config = dict(
    d_expert=160,
    normalize_top_k=False,
    num_key_value_heads=2,
    head_dim=128,
    norm_eps=1e-05,
    rope_theta=10000.0,
    rope_fraction=0.25,
    init='normal',
    init_std_down=0.0,
    init_mimetic=0.7,
    beta1=0.93,
    lr_head=0.0057,
    max_grad_norm=2.0,
    dataset='wikipedia_en',
)
Below are experts of layer 8 (counted from 0) of a mixture-of-experts language model. Rows are named router (the router's row for the expert) and show model dimensions 0-255. Each number is 200 + 40 x the weight over its row's rms, rounded and kept within 0 to 999.
After each expert's rows: "gets" lists some tokens that make up at least twice as much of what it gets as of all text; "mostly gets" lists some tokens that are sent to it at least half of the time. This comes from a sample of Wikipedia text that the model never trained on. Tokens count by the router's weight.

# expert 5
router,174,175,256,241,240,173,258,207,221,157,208,197,150,261,251,217,305,193,180,243,216,237,194,163,244,166,225,183,194,276,205,231,236,207,191,235,211,142,169,256,215,186,153,105,175,187,171,188,221,189,199,295,142,201,252,209,247,226,176,117,153,155,167,121,215,211,200,195,167,189,204,150,172,155,189,205,208,220,259,201,189,220,184,176,203,240,252,266,141,240,231,265,227,189,183,192,185,183,209,234,170,163,251,226,170,236,108,203,205,229,208,90,149,168,175,265,213,272,149,248,221,181,221,162,188,246,200,213,183,207,235,206,156,161,245,227,210,208,207,293,203,149,145,217,134,210,272,199,207,178,226,231,163,209,199,163,215,172,166,257,187,207,187,254,235,214,232,172,261,187,264,166,235,145,202,183,267,147,179,231,190,220,215,131,156,197,164,188,287,243,187,174,263,178,250,174,223,207,154,222,233,184,217,195,187,178,221,203,180,133,148,195,187,158,256,186,259,144,127,182,182,187,147,157,181,234,178,143,114,299,182,263,240,244,184,173,142,172,127,221,276,178,105,218,272,227,183,189,197,200,248,239,150,270,211,220
gets: "c", "–", "re", "C", "ir", "."
mostly gets: "c", "ir", "tic", "Un", "Ac", "191"

# expert 13
router,212,254,230,184,279,175,238,151,233,245,144,203,158,222,228,220,238,133,218,211,202,192,197,204,285,190,244,238,225,203,228,173,246,229,163,283,193,179,172,178,205,190,211,145,199,204,158,132,236,213,189,247,215,235,219,215,205,201,123,105,234,205,161,211,206,212,212,136,169,188,153,109,172,147,208,200,172,211,197,137,225,251,228,199,179,211,208,238,175,194,140,157,194,227,160,177,196,220,206,195,231,255,261,138,172,202,155,151,128,160,210,184,209,112,167,285,279,219,150,244,194,147,229,129,217,219,261,266,187,217,219,265,172,146,191,194,207,96,235,226,206,162,131,203,171,270,156,298,157,139,201,301,194,219,245,268,262,216,153,189,177,197,225,194,258,185,198,242,211,146,239,170,197,231,242,190,167,182,211,269,189,226,240,115,153,179,173,127,243,198,196,178,246,230,210,243,226,209,187,196,195,150,241,127,164,181,258,262,200,203,251,119,220,156,251,271,216,154,210,219,207,162,165,211,155,152,187,120,172,268,103,244,161,199,220,163,175,142,212,162,220,212,205,173,211,180,215,237,196,165,158,179,167,207,212,177
gets: "an", "a", "i", "or", "m", "es"
mostly gets: "ism ", "ment ", "ology ", "ism", "ustr", "sion "

# expert 2
router,261,118,253,244,268,225,186,191,227,205,203,119,159,205,228,229,238,221,245,188,199,247,243,197,155,205,206,202,247,174,273,192,226,197,201,212,243,199,148,198,162,177,204,193,140,102,236,209,221,174,129,278,215,168,251,202,220,173,182,178,164,232,220,197,226,316,222,251,190,189,203,216,159,173,166,147,174,165,209,206,151,220,164,211,136,252,241,229,210,273,170,158,239,192,215,132,270,137,194,229,215,231,261,141,257,118,198,165,198,202,195,206,171,194,174,205,211,246,190,214,170,171,304,203,228,202,284,239,168,232,208,182,188,211,217,168,176,174,277,282,222,199,185,204,223,215,238,176,111,182,195,192,217,125,192,249,180,194,141,268,238,123,212,174,282,186,222,221,209,179,177,251,233,222,287,152,203,157,209,206,216,192,212,190,209,242,164,192,178,164,262,194,185,224,214,218,195,216,114,205,193,240,228,171,225,180,193,266,183,221,226,202,190,231,166,226,207,256,121,197,206,79,138,115,98,214,176,169,180,240,160,210,142,187,290,166,168,88,153,181,149,223,186,164,235,168,175,161,201,147,189,248,221,224,222,222
gets: "of ", "in ", "to ", "for ", "by ", "with "
mostly gets: "for ", "with ", "from ", "In ", "which ", "been "

# expert 17
router,221,149,215,270,286,179,236,236,177,198,207,205,160,262,247,209,232,141,203,227,150,238,278,153,237,159,209,205,260,220,210,150,186,215,177,212,186,140,213,250,223,131,263,163,157,121,221,185,246,204,154,207,192,166,229,205,248,242,161,187,174,259,172,181,220,231,196,225,189,215,213,181,187,134,157,237,185,143,230,209,211,266,158,206,206,221,187,212,196,243,149,187,238,213,234,184,216,194,194,264,281,238,258,117,229,166,177,157,138,224,256,135,143,180,176,165,221,199,172,213,152,204,237,148,218,248,185,208,125,199,223,204,173,189,201,193,227,152,214,250,219,184,207,201,171,242,178,183,158,124,188,189,209,225,239,171,230,153,199,180,280,187,187,157,299,206,268,230,202,220,116,210,186,316,312,148,204,176,175,183,231,275,231,220,198,197,174,99,210,193,233,117,205,218,200,210,219,240,169,265,192,124,196,194,203,202,253,220,152,153,202,103,221,205,168,249,261,233,168,259,223,213,154,188,170,199,114,164,250,177,193,248,195,155,292,174,210,168,177,188,197,140,187,212,233,207,148,209,179,102,120,270,186,237,179,223
gets: "o ", "a ", "i ", "y ", "an ", "s "
mostly gets: "i ", "ia ", "u ", "National ", "University ", "John "

# expert 19
router,231,129,218,265,180,127,94,263,210,225,158,254,147,243,229,218,282,216,221,172,189,204,187,211,216,189,169,153,136,260,289,131,217,253,182,170,224,152,180,294,148,232,186,162,204,190,149,195,186,196,181,220,166,222,255,214,209,250,137,145,193,124,225,190,208,218,222,240,164,170,172,140,214,183,166,239,221,194,207,158,207,233,109,139,200,183,237,257,181,195,181,208,243,242,263,237,248,250,200,184,193,236,199,183,188,214,171,174,183,219,208,156,236,139,116,178,214,218,167,191,204,158,220,205,245,172,264,197,179,243,182,273,167,172,186,191,209,98,229,202,214,169,178,236,220,219,164,193,256,133,198,269,198,203,182,206,206,171,203,202,228,217,206,166,261,272,261,236,183,176,208,189,221,225,233,126,114,176,230,62,252,196,247,190,190,197,125,152,269,161,207,207,220,210,247,281,176,227,143,280,210,164,188,122,249,198,212,184,123,179,202,92,234,235,220,233,187,217,144,242,206,184,211,204,202,228,166,242,248,242,225,167,219,127,216,201,170,190,120,145,209,209,173,187,223,154,148,156,172,216,205,215,239,247,174,226
gets: "M", "T", "S", "t", "on", "I"
mostly gets: "John", "An", "Har", "Robert ", "Franc", "Z"

# expert 23
router,215,181,273,187,210,211,232,206,173,229,219,194,150,171,267,280,202,238,184,172,208,207,194,150,163,204,195,99,221,193,200,143,196,194,223,186,188,159,169,212,184,162,115,166,149,146,180,210,215,121,140,244,196,166,205,147,218,208,192,189,269,199,190,164,287,244,277,206,180,178,184,192,164,187,185,138,206,153,301,210,186,198,195,176,160,243,151,219,227,225,158,185,229,195,177,173,219,180,176,202,148,193,195,212,247,186,138,180,216,219,266,128,179,217,268,234,217,191,204,222,184,184,253,204,186,308,244,232,225,195,266,199,109,176,244,166,193,218,216,250,276,78,180,246,145,187,201,290,154,228,190,204,294,141,198,170,159,191,166,197,269,199,224,167,204,184,204,253,276,201,192,229,271,200,276,201,204,193,205,166,162,191,241,208,230,222,197,160,209,265,251,176,276,212,216,202,190,126,132,239,219,183,227,170,226,189,203,256,146,183,275,224,276,116,163,238,230,165,213,210,209,156,186,132,189,223,198,167,230,219,141,263,202,187,191,142,110,147,186,237,274,186,172,198,250,167,185,205,151,229,193,271,221,266,192,269
gets: "and ", ", ", "f", "-", "to ", "or "
mostly gets: "who ", "which ", "that ", "have ", "their ", "not "

# expert 15
router,198,185,205,203,286,223,162,133,253,189,94,292,144,293,251,172,232,150,273,245,103,223,239,188,187,196,213,210,161,304,181,153,243,241,201,181,216,216,158,218,192,142,204,238,148,144,212,186,183,211,201,208,178,164,226,157,209,222,224,190,199,202,206,203,266,248,205,206,149,185,195,133,170,190,181,182,163,173,180,179,212,301,193,109,203,229,218,191,206,240,211,172,231,238,168,204,220,218,165,160,194,178,205,196,243,155,165,191,167,233,191,174,213,199,156,288,244,249,195,272,206,165,221,154,226,224,220,188,213,272,231,191,176,132,169,172,210,145,249,199,233,231,62,206,206,196,158,234,217,156,227,337,177,161,245,203,221,188,130,191,151,161,187,192,223,218,210,217,176,200,259,217,199,233,195,196,197,158,307,199,248,197,196,143,140,172,247,172,247,192,235,122,229,194,262,198,206,183,233,167,268,228,199,126,188,202,192,215,230,213,168,169,213,215,269,193,196,231,199,212,176,147,175,194,173,293,202,134,179,243,125,230,125,192,204,222,196,172,169,166,241,116,138,179,209,136,202,157,207,192,131,195,237,240,230,243
gets: "'", "s", "0", "9", "6", "2"
mostly gets: "tion", "tions", "film", "ment", "tain", "ations"

# expert 7
router,224,159,220,275,202,185,188,263,180,200,143,169,185,291,242,269,263,202,233,228,129,240,207,221,217,176,212,187,248,203,147,124,253,216,241,217,208,231,170,252,216,180,252,229,148,220,198,171,237,241,186,200,279,224,194,137,240,220,204,185,140,245,218,161,213,180,199,171,84,148,223,161,174,167,243,211,154,130,230,124,130,171,249,187,214,221,251,209,158,185,141,192,233,149,186,181,220,172,201,222,202,218,179,150,169,167,108,178,198,191,234,173,151,144,197,172,181,263,94,225,219,198,255,161,169,255,241,239,151,231,216,266,186,209,232,180,233,184,213,211,264,206,151,148,139,244,217,163,208,155,287,250,240,137,193,164,215,164,279,173,280,218,258,180,229,276,239,259,157,194,274,236,192,250,218,171,189,182,300,141,176,184,194,113,192,229,127,211,262,236,196,159,179,202,213,184,227,144,224,231,220,230,207,225,196,173,271,211,231,172,258,177,152,162,230,200,258,171,159,182,197,158,217,182,193,202,168,199,232,167,157,183,145,185,188,157,150,182,206,167,184,209,179,212,212,167,117,120,147,168,236,188,195,255,214,248
gets: "o", "e", "ro", "le", "a", "i"
mostly gets: "o", "e", "se", "ro", "te", "si"

# expert 18
router,186,164,190,238,194,155,200,180,222,192,199,180,176,267,168,235,223,191,200,190,130,206,246,203,262,111,189,206,236,235,247,202,198,187,232,227,244,168,236,302,168,184,166,216,121,193,199,151,237,170,170,230,249,192,194,239,229,139,107,163,152,169,185,211,225,213,201,217,171,153,206,202,141,170,171,209,151,198,257,155,135,209,76,198,127,218,188,213,176,225,98,211,222,232,244,263,264,180,202,202,252,203,203,143,218,130,202,184,179,295,272,164,165,224,119,240,247,205,161,216,197,118,212,146,210,225,181,209,249,219,283,285,182,207,164,195,209,217,244,238,246,177,182,223,133,203,217,244,225,230,268,240,151,216,200,197,163,159,219,234,238,231,239,180,197,143,245,201,201,192,212,224,221,217,206,172,227,226,175,224,198,230,255,156,203,286,151,200,191,240,194,158,213,202,208,282,293,205,141,283,220,98,156,198,207,177,243,243,147,204,206,125,246,184,196,154,240,177,159,208,222,231,190,176,150,228,245,217,223,245,144,241,189,206,238,136,146,161,164,201,248,195,133,189,148,152,142,208,207,146,122,216,206,217,261,237
gets: "(", "| ", ", ", "; ", "===", "/"
mostly gets: "(", "===", "′", "=", "″", "−"

# expert 0
router,218,144,188,239,219,199,168,185,186,225,231,171,92,172,215,214,187,220,223,230,192,227,261,197,199,216,191,162,250,220,217,169,215,250,216,192,203,202,144,206,200,115,236,179,204,103,218,204,214,211,127,252,244,167,176,186,183,210,165,202,180,197,234,185,235,243,245,220,239,233,246,154,156,78,225,184,153,155,290,218,194,247,203,200,180,220,170,238,236,241,157,175,233,220,192,205,176,146,171,223,267,240,281,105,247,149,190,149,168,240,266,142,163,227,162,178,283,188,128,320,182,189,255,164,189,274,202,259,192,189,258,235,191,120,205,202,239,215,246,242,220,132,154,205,128,239,204,197,154,164,200,197,243,199,231,196,272,175,217,215,174,160,231,172,312,202,199,233,226,242,197,228,202,275,307,180,223,220,181,228,203,190,250,165,197,238,177,179,178,173,252,162,217,216,233,215,183,181,186,212,179,131,224,169,213,200,233,252,190,199,194,118,293,179,177,231,242,176,190,189,174,229,189,201,128,234,168,146,203,182,168,214,132,221,229,167,200,129,187,120,235,191,165,181,223,156,183,200,72,185,186,227,223,221,272,214
gets: ", ", "s ", "\"", "er ", "ation ", "es "
mostly gets: "his ", "their ", "\"", "ical ", "film ", "ment "